Experts of a small language model.
Experts: 64 GELU neurons an expert, 6 picks a token, a sigmoid router, 32 empty slots to pick, a shared expert of 256 neurons.
Below are experts of layer 9 (counted from 0) of a mixture-of-experts language model. Rows are named up (a neuron's input weights, with its number) and show model dimensions 0-79. Each number is 128 + 24 x the weight over its row's rms, rounded and kept within 0 to 255. Numbers have three digits each.
Before each expert's rows: "comes after" lists some tokens at least twice as common just before its tokens as in all text. This comes from a sample of Wikipedia text that the model never trained on. Tokens count by the router's weight.

# expert 10
comes after: " the", "-", " The", " one", " was", "'"
up0:118137157118125139136132119102092158097154088121108075145125104125089150124131137116115155073185135130117132133151083122122086099140145148089130114131142126124149133141127153139094102114112120110129149130089121125126118132115136123150105122
up1:121110146122174114116120122137127154136152146107125118122158114138080128108124136119089136122108103092166154096094131083132126145140093135136117119137092135138102126140111140140103144117090159144121095141117137115088141171136125120133098149
up2:126160140142146136129150118129120152117140158132146121118100119137065102124175132126139143155127157126152172133134167116146108108191134108129143146148144108139133121151081143094134089092141142154117130107176106097106127112168118144091142149
up3:131138078139096177144118129117169171159137140123121088171122084148134147155124146098122091136117135125160148132119114157112089151100111114120125079107127136131108141117108100126129152123132119139166158167124135099124112120160133092100167111
up4:137132159172111081162095098098150101072133116116123137123134108089095138136135146125149096102165155122145115137098122126177125136126125066118132148146146160105131103105107126093117146136149096099113131119139129103148106143145130107161045158
up5:102122121157104157142116107111144095135144158141131140120161150148126111146104104111141165136104151116090132105083134177142130118091122136150134114104104167109129125121152136100125146116122098155135113103115152051126093134119181115132110104
up6:118136163142147132112183159114137136101116108103116095096144122166133152115147135134100135123119092117155197148132136131121130114123127177092174134118088110119114111127123070095106125100094196170198122162109155133163143116131159092092122073
up7:105133082117120125135136119096073131132120118136135096119148111113133162100177184105131144094152160140102144147130101117136136093085114114135169149096157113139143120101154107163126164126098125141140086164112127150124098105118132166123148130
up8:160096163155158138115112181114117141145167086122121114124109124141126143163135111165106089104102093146157142117146110139128109181104114163144115101132150115145126112116098147084138151106166165093116121113170147146121123067118138137129122116
up9:115140131180127167134162138116157154152140102159115120158137143076095163110125166125119120121095134081105143114139117126088139073106122103160147155146117124161121108125117192121160143170121110145142129125120108119173101162102106120104110097
up10:102103164152168132117114131114065160134132183116144101142103177096130166106125100120140140095110121173119169108152170132152126108124097101123093127080119162063126123117139138118127135125136100152126118118170140135138119116138139126126123119
up11:091105178110117135135141141091125194110143141151148125154092111146141141161136119138115102086154086156151150103148106127159131105123133134141117121113128098114120121114141172180106160107170141099139135127120157123131118155120159119122117154

# expert 8
comes after: " |", ".", ")", "=", "|", " ="
up0:155131162111168131129086110107120156115136138099150110125153142181160106158093115101102159107174161147127138145128101124091145151150132119141103160095100116133131142156147107159120141129158132153133158142141151145109147109124118128117142126
up1:113152105144154124131105119114111101113111106128149137119145143107099109125179150103090145144107122141169139147149105159101149180125127124133124091150137132106112118125141140152146111094143150149156105072098119144137141134178093111153115181
up2:159104131129099145138103122090129110133141129156077135139125133126120083114117136120141146172111105180155139120101102135099166143130154119101094151093135088149161128054124119164121133154085134129149122126120098135119088081107142087114136114
up3:098160159130153169119117146122176151139126125152147140111126107133168106159160108115095136134106118119108148134137111132159143137110110127138151134126168058159110148129168156112119137155106143156159178147155148194087156128101122127120072127
up4:135158112185140104135134126096137127136146121101121128117117129143138137109150126115095152101131145100140114134134116120160103106109131106148122098162151131122099125121073101170151167128154156139089126083152139161119151149123140170139123117
up5:119101114092118141081086133187138098133104107106097091117152158132099142123142116126126096148098177146109150084130183120118174139099118097110093126116111093143105130113162123141127136154081124112115154150136105127119079110154166160115121066
up6:075174139115107118143086124122104107131148124125104114113150140083147117108152123096170109113095118158109140122100112170108153112111133159101106137076124125161145162116083110118148115144121138132127138126148176118080139135178145102109073093
up7:100186144157128115148113120132120129095108118078135117093161137098108130137132144141106165127141108102114131112146125147066156116124130120132103118119162177107115133091160097158153161111146126122114092113134158085087127120136107126106152124
up8:090117133064090164133135138078117124103130125111112158128148106123120130151118151116118105145105129121138148123140155194105112079108138140142148118136142128149105186096089119122134109099138118108128118156125148130129140140177112111137128087
up9:126162118103133102110132084125084129123141126108081161138148116128093125092128141102124129140115092133123133121159141130113157146126100154122110146133147134118135146104082103165168202147144133158176111108161144122103119106216135138114101128
up10:105126132157116104113155152119161129131166104167147126121149138124139092107106138116125135121148109149076142148121116093111109099131120080111127120197132086128156130139111134125134135103128088089114118165121133134126105146116119084113132113
up11:163124150110103098133093070148099096173120153141119149113124109097125127131117144130094146096111121129126132101113154140110141140130127164137121070115160198186154154151133108144132110149143140131092140143114143168141116119148134088145102068

# expert 44
comes after: "=", "\n\n", "|", "-", " =", "See"
up0:138139108100124091153157132112162144095131134173136122136128121136113173154133111122143125093189140103077070131110100166170145141195117124094113099167109152127158108165144145086111165105095150092094135138104154149156107156132156135139118162
up1:122137166111151138085127129153135182069154121123124134144107154151122128167133122136083127110123147123111091113154120103114141164129170125085120103109118128137112125134172117152148090086098163139098128149134135147128143110160149175167159135
up2:158131135140068144164140120124115126139134121109124138106108132107150109110162136119112123128104143090097129155126110133136155154101097157127145157123090144106111120107131139127136073162138150136102085152155122148135121124170135136152088143
up3:126161136131113154127110125116122141126120163174105129130103124135131125164134098121107153111189133069141145113138132066153159125139151172121115139176094169144087163126125106143137119098099130106123139129111157130169131119126153116122161126
up4:100134144087136159143116137120127129142109120139141136156126124125176119115141147139123122067119112130113133113085119150159130114161173120108152121131145119131199149138138106095127118138134158156125142159128116158166088101137112141101145124
up5:133093144106160135080134157115115181130106130120102152147147111131108160083125167150138120129120061084146113151120150101139132154120160104143091150155071144117092083132076126124118115128126145118131124117123123149127131137140141192128108079
up6:122133133132129157168119097087139148155123144161140117147139113120149105107118108050115119139117101117104161108129134102123121120143114140119094105142147122144101113076105126120154151100131143103136136109153120167140122118128129141129162131
up7:150109131127133139171133142098117134101129163103145113118128158110101168137140124104158091066096117123096120134134054102170167127111130118145103149112142066128150107162195101133098101125152100109141137124134084115154148165138143107119155115
up8:145133149145116142140139132133156177106117154128162098152108110105131152114106130124088159158128156127147127165106145100088158113094091154095100142127092133160128113134158090133124110092140152078118155135109111130097131116134165106135147128
up9:116118113125105140154116163147154140165138177119140125168153182126139188129139180129121079112189123084115145131109097136158158124153082142142152124139165135149110145150099086142141125135096136131105181101137140136125084100155160114147161139
up10:084106159129147119139078126090158101123125137156151119105095129119140135081162144107079107101125141132114131136109104159154139159184122113107157149115148112143130093129132075136107116144155100130112136179163120152131173110182141180098117118
up11:119138145122124132118139116133138127140092146131211139109145101120090120091132143158137109140146137154108055140116125161136106147161180133123129133124132094110143127123118145147134129135117167109156124108142127132121162141115150144099118170

# expert 26
comes after: "-", "|", " a", " is", " was", " an"
up0:119153107141134161113140146159096140098141142080105138156112120109124099125151142111104079094103100107194104186120127124086107108101113115087140110142168132114176122156079139151125151158128100135117089169097122120181138109131137171133133145
up1:128134097136157136120146143137103095155128074139139128122106142123166142143144130120114130135166141106065096132127165104134121101098120137170111163151142156130132106148110151144126186128121151157131121128123166093165139162150155089134158147
up2:146117146101096100163131123145126135151134140117145103140141084128133121108123129163109125116105122105131136110121124134152193122143129140109110105167130150101139104138085116134112091108150137162112182140118114130129111143117133133105153104
up3:118137107128163126123123114131160133128124132109077122126105132114160117129114090136144146122100176111123147093105117112147132133161112112134104105099148099138115109142154113091142142134123148123119099167113096161124155127120150124090115126
up4:136101119086139115156152114122104109121117093126119122116140131103102128111110144157129136151151174143082120117103143113119105121130103078131124117133138138158105097133128155151173123106118123112119045150145118137129097164088185139116097123
up5:129082122093109124076113131138089121123116092144147113143102130123122104116100148144117111121145138125128129151145104091151125123128172160118101092093150122189110146133136126147155117105139098152129095121129151179150155114144099152103150147
up6:123119100087151149149130118151121116107102104104167146146095091098106155170114128117082120096132119110132136076105079109121104158137110145124095109147164089114113099120121080148129131124132125134148141148129133152103139121132124117119112099
up7:161137134095145158105128113130152128121153090097152105100136109084144136118177150120162149144158142143117149135161137108158147119153133147145117164124141105138095141122134128180155147128128076134114085120098138161113146156066106144182132095
up8:146111096111166113125145121161140091152128142146136132100182156136150113147106173093140132145153089172123130123144149191120078140145147151129151146135129145115104111148108094113106155162106169159121110154118085102127135134123125107132149145
up9:148141124134148117107164116116150145126095131100146122186122125108176132143098105132096125129134145125141126112094168096153194153096129114163113091133130092104105140067167109128141153094116137123117161132121122168103143128096137138109137122
up10:182134167102161112096121127117145137153182117121096141113133124135112131126111134082131112135152093162128174113129104121123176127125130126121108102133136106107144128139111083137127194069118145151103147157108126171116133153164093112069136105
up11:168136115094071098103103139092144130113130150148127126123132135143159109138139159114138176129129108123076173163080151083137162111116132078165131136088134081133134129180132118130093172087129111110100160136132152150088149105080113146137172141

# expert 30
comes after: " his", "'", "s", "\n", " their", "-"
up0:115105110122141110085126194140116121108161153102159152095102106117131105124151118114108099078106131139120142140135156144149125136163077108117131141112094128128155139157154092121131135162149133103123125146161165049110132125150130172143094118
up1:133118098128084131118128114139138130086118113118126160165111123140155134116168154154165170138175129131128118124171073124117094160156125083158114118138174111152122167116116140113125137088118115106130139153115151132172118102132159145104127143
up2:124138127156088128104116159107111121099116143100127145123120125110090123129151142142183096128105108184148143101162099108129123117178131110165165131066182134130105122138161130115110112114098150156142098143147125183149114117126105177070157102
up3:134133116112134081089122169111122161156129094140127132121096126107131138141161161124168078128160130106128151155120133139126154127127185156132129101123127112150122113130171127111129126056107125145140152083108119167097086109108160132123072125
up4:082117114129119155125112149092100136098136166135093143134120137131126102160114144139112136137107158125091114125153129102145142135120126211121116156107129120098067089132161095139159106140116115083095128097139134136142120137126110131143186125
up5:106160138137154147075155114147140138125115153095084125127123144085100174156163115177128152127159145108139106120137124164136127146138163127139142147129130103104108171100133097146096138120120103105108144175115105131085110137151130128103167097
up6:121111071109144086139133166127103119133154087122113134148147164124101166115120127127121141174111094143123108184136129125165137111138126122107140117118115180143129111132110150165132095114134123162129165120136106116084151091191154155162107110
up7:137179099138142098112148101109108159169116127119084107166111081150155141130125143127101117117098139139111117134111168129136158096163120133111150153167118087095130187117106148094132158147175136154150144164109116133164128141103120131117110128
up8:114170093126122122069117141151174092097129135179096148178120102132102123101131118136109126132156127168162168170161078073103108121146157140108145102112116115129123113120114126143131145129129103124162136132136122127130116093110171143148134096
up9:092164133120122128081107145118142125109152123109082163111131119111133151135165121128140104139117140104102116076114136158119116149129088169128157134140180143162062148123134127123106094109171098091139145115139131129112110138095115106150124067
up10:155152088155106177129109150149118111107107103142131156121108147106067142145108108084126165097115091130140137136158125141134139141100129138156113126148125087184145135157158141142134139169126148143139098107113166118095131144101108154157066143
up11:152120159114145127152158167119122128128131101133108153126094133143116165138136048124100166129126157135132073157101101119157128134121127111103155133142088141100119143131144144113122075147122154111121108094123119164135147118087143143118119104

# expert 57
comes after: "\n", " (", " on", "–", " January", " 1"
up0:181152110110125101110141093092115113155122107141124140165136174090125107162113121153135104108150073165125121147084154174130098171162124091138112129109102103150122127098126123154124149130138124112114137124145126117042097137140119134125114123
up1:141094160126140135131072171108138163147150139169087124144142153131121131131086139132116113108135152100080150094115115130140105135161151125104128119103121130110123114102147149064153125166168137150120138170152111136153144113114120132100133090
up2:147118120125168144122086169147098132083139091129103139162149188114126134166108158128106132110123119118076115191107152109158138135111125100138109099147125143120109087168142123133139113135196110124098150190098104126104109116127139118155139104
up3:114121126143108145167161155131102149100107160133144095159130158108128140165146110120155120132138101159106138087155131140132103138071130114126118111151132089138124157134117140123105164107193135125144146119105118158074145192133119159094147099
up4:125148147111125104100129133133139104133115090117139191163110101145139124132101134124124134118106160117092120121145139139102105148161094164119119150127135160129129117075124103172146109095111185155111138154093120146096138162147153133103142134
up5:124104141102097151137136144136122142088110123119149122159075116145154161124132101063085128112106113146082115140098130124114127127147168065161137134129158096130133134136143118112101177147104133161154149127156144130144116157152118154130122118
up6:144105107150114140079097120105156113141120080137127182092107121135139161127112101126079175130159076184110102157160146127109102127147112098186107153127110093081125116133111157133139094092141104152124113124138109137112127150143155102173116132
up7:124110113122148145094126156119066142093147114139137156145139129076106151142142137102114113099149118153143157138097155155109117084121113145129141145172105138100160102139130131122083140165155112127122112158111154139075113129176115150122100107
up8:113109130117118103131129138144163145122124137151078101127130142140131122147112148142103122105153089141093117137124127123099186108134127102082158140079146131111091140163151132133095106103181125110135123144098082111140143098186139097131164133
up9:124140124125113086096101113110102179103116141134127085111120126133135139116137126151130126092126135098135114161133145103160069129153119154148115105093118169155119098162165133121124117131187159138125091148128115133111136157125092120146112163
up10:177131149141102141133120163138117120113172081128159138128140077116090113093134124120075124129129103145142131144129130083125148113123107133095094121098150146143149128057158133156153129152119133165148112111139098108111141116101150118106109090
up11:156106190163131092135136144122137119163110114208076156144058131123145125107108148103115136177120144105103172156103136149151133114134109153179131127124111132094109150154111128081111121100104114137156102099150109128119126143178127111081158130

# expert 0
comes after: "|", " |", ".", " (", "{", "/"
up0:155142128133119150133133160134076117135104112142137138096132133062105142118108098134132149126148081124142149090152106125142095124161115142123152127096124129105128115160084127079125130131107103066117141108176142159094168139136123118121157117
up1:129159157126074127090141145127137153114116161183119117140172082152068135181166141145085113167115092097087132112162163114143105143103132134136129136137102137158136115157142138131093121109128122144115108132142134131149148112121116104128103131
up2:133131120082121110151110119143130095129125122159138112164144131135082096113126146102132132113108140134120140148098156143110106130128155130103098140096061128161113086148169155109168119145145143167146114147115199148119175120162117081144156099
up3:174134104148126138130178160151121120156110078118167158101117134120116125117107136169098144106118124091125078115136130120155133115162150164053136131115164134129118131146140129156124159117152126167112096130121146127143111133160079172142077111
up4:102154173093126146161146161149109190112097134111165104105127139116107164117117123125120110143116114130162114111114145103105161113126108106105140122131141150119182110138147152128147090151120125131084109096182126124115162115136123148149124124
up5:178131155092141134135158142147106142092100108120105129159150158148093117109091218155131151081150097168103121141123143156103083168150129151141169122109153172108134121123149113107133093138151118159152101141138123129108103113129134146118116142
up6:154112152125150127119112168089120106079117150101117164098128150161160164107130147124110049118122129156141088127137111128133156126125183149163160116112085113107166155104143151093152112128117128086148122134124110135142101166099109102138102123
up7:165124171138105107121153171145118095138159140133116141143143107131107111142101144137115119112100098085082129098134110128098105121125124143118175132079096151164104139154132128102166155096142145080073092135103121122135115140123069132136132160
up8:166091105149132166152148133111112124124075113160112124085142090118135167138121131125094136150129148137094120120122110125140123169101126176087124138122129115083137153129081132126121148106126133149137119104131144126135142109128096149138130138
up9:107107104164097159110109170147124161128176114111083106151153109094106181121151147146078131104068108160147143147123143165155121103134154102116136132130116136134098163138141083142111125101111122177084115095115076162093119134131127137146139157
up10:091148155144147138172112149088157127178117136130131126121154132119121117122119132149109165124154143125125110089177175088143122153159105121159117120140157138131135089071132169142089083118119152134162112150131107136096094108108135137144110113
up11:150136121106172145152118122084137172116104123109109113133103118147110139119188103120065107081123116139052150102138123203149143154112116149107087112135129131189118118113170150111139108150123091139148171080153162139140136139138073154187160123

# expert 60
comes after: " |", ";", " −", " +", " National", "{"
up0:129101139156136123147145110123159120117152140117140159071132139106096140110091108131142099142124101132126113140141094127129112149129113146123081111058119127115110154136149111114140068123113116132106122141096090098093082091174108144154058154
up1:138164145114102132119126091116119137139167128160099108147142142099159109133154159130098086121079156102135120128129121131112121137123133129169184080117126138141122122147129100054136094134097169155125151146133136106128129123152120081192122134
up2:125143169160116104084127127093097147062102109182096156114110122123113150115128108151109123093142163135150125120111158128111106125130107144109123092140090136203147106113123124184188150098129155152108104110110138086171143124116077123153139135
up3:098137120148178116150076130129126108105094148132133127130125111190156068082119135120104161108149160131101131109142154096119124119144113133144139133129150112068111105112121131121161154114138103137140137108129124116091135096134125115094133160
up4:161164146164101138119125121096146137145122127122090128124134147134104165169115146121124138102154109150126102119139131102144159154079079134136162151132163126111111098105113085132133114127202164116124144118190127142160093097127162084162133156
up5:152119137158179145112099127158089095142138130138162128140115144082191155127139111138081116128166140117097137155100138152122102145123160146137123087115159105129121130107146116139127129104122147105118129100110128132135153117103105135133130163
up6:173118117079135161136106148101136132098155122139136161133152081149128115189124176155104151107131110153128128147146127134097138146123111121130149136109127125118142128110125090125175076145123157124111193124140131136173150121164152128124118143
up7:152157127129135146118119104138119121090104211120134123137157132178132138115185126106142159099122149128111149127159172101150117176121136135120105105121129129114113152084105126127119116138114129122134184175095079137167137143110135129135121152
up8:094123140137108104082142152083128133123112143129132163171099122166116111141118114122103116096111174107150135107176097122132108180118141119121120137109134127105152110126114126126090133111118173140176077140131111082157128116119115085085168103
up9:099121145139114135143109117117144138123104130152109113122117116127103161177111145126090146142127162155126096191162121137113132167119121123148095113135109124136147155115105125155144090127139191115133132135131122132156095107107106122105126120
up10:120116155101106127121091124116169133134129141122141144110112104121138123174121106152111094096120185137137111105148059111148142143111155142115141118126154129142087160166096124096144111121154120127149124132132125125125132126111136109119118135
up11:145145148188130134093124142082129084121149143134117153143138117140110143110113127114109155106097143118162105085159133115164117121146130121108172147171134118093128115130144133117138102087108141110092113133157063153135104152174065111114132149

# expert 46
comes after: "\n", "–", " (", "19", " in", " 18"
up0:112124139120136127115119178111129123112154119171131113152129092136129119145123129129081135071128120110113173169130058138176107111071162128063116107111162176135108122089148111098075128149119141106133104156098092123130135141175115116129139106
up1:127167125171181098130135178091134125101147143108178132136136133106142156120108166112131094123142105156105126118116157157144106150118137137139136117129105141152165133119156064142115146185173144113136123117140140104109136145158095111141099122
up2:158165105147137078111098132126115127135099089087141097096148126133102107145195126161143093112125142158125108074149141113122079114126144134103102141132125119122144121089145140102149147099141105151132108131163176112136115104160136103101129107
up3:120192073146151105111130160158156104078113137082121112134094115110106104149128123109115107132129113150107131182139107152192072112164159117084133143113060144138129141134105130157102147120140148174138142133149148154136177145144171133159133160
up4:140131119122116140148137149134097100098061169124104126123102114117149135118153123155108117173105147108119114116154142129148133193160125166155123124113137118117132127067127130120099100114131109137123153143179167155136130112167123104142140109
up5:148085137162139137154081130115131122132142153120084110112135118159128125137125177119087127117114111110106127132133082162161135161139129125126093173154135149124098115129086158134144144089136105107119127115079109144115127100115105113115121139
up6:134147098116145105131077123179141155117171120092154127112150138146167146150117141145088096159139146150098145110084107136124103146117119101125122096115145128182108143155152128082147104075156099111150103090148094107082109061097118084144159097
up7:148127146142083153134098147124155117102116129147095161141146161119155151137177142114101123133121121143121112113140133136153126138109125115103142085108087100111137153116122118101151086163157142114097129094163140154141148121150148158100180078
up8:136137136125132136098115170121166101136139127133085151164113137106100140128132150107086153112120114133107123134160114129167085132134141113168185126131160112119172087147126142093111107155078142082144124125115116093089128123106144095138176093
up9:100145118126112176103113164063124120133088104132133099165136144165155123091121134156132124128132133118135130124097131136145117147104110110159130148169107108146099132150089090136150103125129113151113125137101164102122102170173087043121136089
up10:116134142111158128111117160087131101080116128159112158168073165162101105109132133128109162121135146131091106109111164160172107144053171176105126122156130144112150133109081133099137116094161120141113158136186121146102164110130086112147136113
up11:157119125092157134133111188084111159110105145118117135148118155104090138112154149130141155068113099145129130105141121137106114118118134116176111104106095144158152111074118141158115144136176188106120099147151147104143163141155093086137142106

# expert 40
comes after: " |", "|", ".", "\n\n", " of", "'"
up0:101086154142118091131127118087104136138147119124079105107125141089157128163159142101109144114123122139095135182108095096142120079163113137138118103159114116128146136139083099130099161161141179090148123104130124120095132160145109113069137114
up1:101108145122096116134113134115106190123118135105143105115106122150140093143095156143118135097119141122144101151116131155116141124143109073112138162140171146141095127142089091148102169164144164101081107124127126097116080143104101121123159136
up2:124116115147112109113152126141149140089139117121141145098133143166118099147132125077112137068124056147127099119105073149093104130180127124090134145113081117135053154101092117103105115101143116113111136127123192147106114107151121139126099116
up3:167127137097113148142124106114136136136158138170100113136131141099187152138142145150079142120139132134106128159098092108138081065141153140101120120133108131123118142165164116062101089132085122115143141128148115163120141175106132116096086133
up4:164107184156123155136101137134144144197115154144119143142140165132168125139107112121107136133105138179101162127076096153155087100153140097165091070103123099142091088154132171101133155147131136099079115125132126177089156194121122102134142142
up5:118133108160116126114121094126113125113135145106150122184064172122103111134087119123136113078126086149119134134112065097119167147144097124088161147101123128117133134121167105124132124067136144109158123100119150111068120110142149174138136115
up6:130128136136133110080129126133117107094122179117147137144114111074118127104128096101094156116095146145120089142144109129172138124170078102114101132125094154126120120100117120107113135123119172163154136085131148180095105163127132143125151138
up7:136091139126130191101095113150118137142111145135154123110143118140168164102133071114105137125129145152133142131162120106115097114131135129148150131131126106117125130136133104122124108140081176109076122112119115111140146131126081108127137118
up8:138127130180141131139085131082074132111097095131080150126088148117128075137116150126138129076113124108108145148118073140136130075138147118108085097125196081161144101139157164124122144152115094112127119130131151103148145206082105124113157104
up9:144124107108111133143121068081104129141122133155116106137129065172097131158137146091082129087125137112117118150160138122144120095162154111117144096128109087097163142139122096184154142126096129139131115071121155106102146178122134124113178115
up10:141085138161114166141139129135127153145172123114121137108111124115133142171130096133120150128174105083111155169173117133113091096120134058100118139128139121101147151150178095159140167127101166089105125123102080124070132126111156111144133139
up11:125150172102143083100168109145119161126113110107091128145132156149154125132102163132119171136111116152083114151108105130119144119122132105126170098089138119158119123150139139139141099087152160179169108120114118163122137149122118118123124156

# expert 51
comes after: "-", ".", "=", "_", "al", " information"
up0:155080138143118114172156137083104113123122149105146091099132115145119107133136102125099176137134134122084137108111138097164143090132154132098118178151146140122111087143112119122136158097162123140131122124160106161143102095118148116123106148
up1:127129134171162152087098086100130145141109148134166121142106173121143147126111139132120093100122091110109140138115149107102117128107142137164161107143121141117082151104148138126139174123097161134118074151068118167121157113134178121085148162
up2:137092135129133111098119104161123133138150173095148127132151125092135122146144094108125137137150140121088124130161139104126094145120121124128155141115092134191142152129153113179118136158131112161081146138154120161175151193080119120111137161
up3:077089109091140152151131148162109155144118131101132125100139138160106160160189106106157114125136118109124154104156132129119118112130122103123105120160154146101093133135075159141129169138143156137115124141131172095109116150156164134095148127
up4:102115123152167124138119120123133148123150085108161098106114157181169085137148139119121127164125153121172165143131172092164141130134134136124078124144117122110117132152131105120096094114158123118114140126125119182097109119089145111168135124
up5:102138119141106108129126122119135148118137174127138110159144107118100118142134105139079136107094169160102127139178113176145100060078049126097153122131153169175104166145156084098130145127101099124093176147153120143186165123096143129110141144
up6:107136128136168163124129164116123112097146123083114107136174151084122138149130140160134134094120136144136102116102106148107098114158111148151148170196108135116109089119117145119110182138149131112127118100166173099084163142115125086122154127
up7:160205177130110122176116109149128177143125150118142159060097134149142116105127130136107146128087162121106096136143110152164123139135099148138136119121154182127102117098119180082104172089174125140104154100165122140173130106129170104146168158
up8:117067144159172115122146148105120129083129115172105129157108102104131129103104137137104145133119088112145142142083124165143124120171194125164101127142149095138139118144092109145130120143168148117105161145101083151096163085150148129110154130
up9:119134126144076157123132116134118154095165117130130119113125148147121111121071062119130134136142119157116146129134121090090132157110142097143106129154131118128097141136123171149121142094106121128068121095119155147120147128105176156109132128
up10:110132158167113151129121155130120143156139140127140122147138160090090055149154099154155146101097134124151133130105129160110186111129121114121188094160103153138109127156130145149134090098125130125105102107135114100143130127139125162134124130
up11:199120158172148092084142115108133119152099137149146192153134077145168104142098101112115140120135091146126132144115071129168117110154108124142108135103114122114134123168139138122161134130091120119121137130132159176120136121144131140119173134

# expert 38
comes after: " |", "–", ".", " (", ":", "|"
up0:157117152123095094143120102109129136115094151163179115117115153121118127140176117134133133136166113134126119102157092136156114134117141152090118115186127141095120150126150120147077118157169132119090135164145109065090129125131110114145142119
up1:131141134115167130124117137136113155150098089092161086143119138114071112140141142167101097128092105150120143119125093118141161108177093116146151147158099107141154108160126109090095101095116101163166109161127105168140108147154118115135109072
up2:135108142116122119117163153124130136160109132105164080162159133131140134157164146175103122108136105099105135107139152095113105164139136153144119128170135110127160137125146150150136076103122116131079143171119136115125139130130145093120160121
up3:167114112176091164142141169136119143127122184115129124154143178186155158107100123139127105103124139163106156144137158131175114091143127064147133162131129122126106133092134142142140114153135136081095116166127168113122114170157157166163112110
up4:133140175072156118108103108133159092179099097196136141133154150114124099147129110139159151129117135140071160128114150097110155130087148140159107126135083122120131115125112119156150144137146078115101111117126083161109120104184118150111168109
up5:117122143155129095109146151093130194113132105117125091107143142122117132141123133147137067126155111157135123123127153118159163099141125116166143125148094117144132147122115131160149116176132115115143139119195168137143136101107098133159155143
up6:113143107122158124152132157138116169101124067163136106117096122152136150146156175111119142106140154125071106130104148123165166151173144108147095095090109100128143158157101146114108118098147144119172105125137129137112130146132128093110116113
up7:169116126128102150139122113145093127121110115108178100121134077114092122131162144116123143153119135123118146165165132133086170157107134140123133143129149092145113124086116129148145156123123097144078163124156152067134088169179113120131121114
up8:151175160095117086140163101136095137160133115207132112163141098117104159112123168111137114133124112147123144111157131145102161125118110098113153129137091118124137118128117174101161083110105153136130070114127119125143124093123109093113155154
up9:122107101171125129135165118106092145136139207130097118119096111196129146124111135126137096151130110110112118127147099120126121089156159164125137130129128116086145167126123160129121086132144148139123063168133083141144137111129124138150134147
up10:139120071127134140142122128121109117101088141113134080142155137098135134127169163114148112160101145120133158154135121109104125153170124104159098107134115138125104141105106073100083136080158150142094124194149119117109110122128113102123095126
up11:126130124136082171119111112113131157136117095146116134101153140121139100143098112148151121116154148172101166094129163085105154140131146143163139122131097146113114140123125140147138147153149172138081108105085144117086134124148120113115092121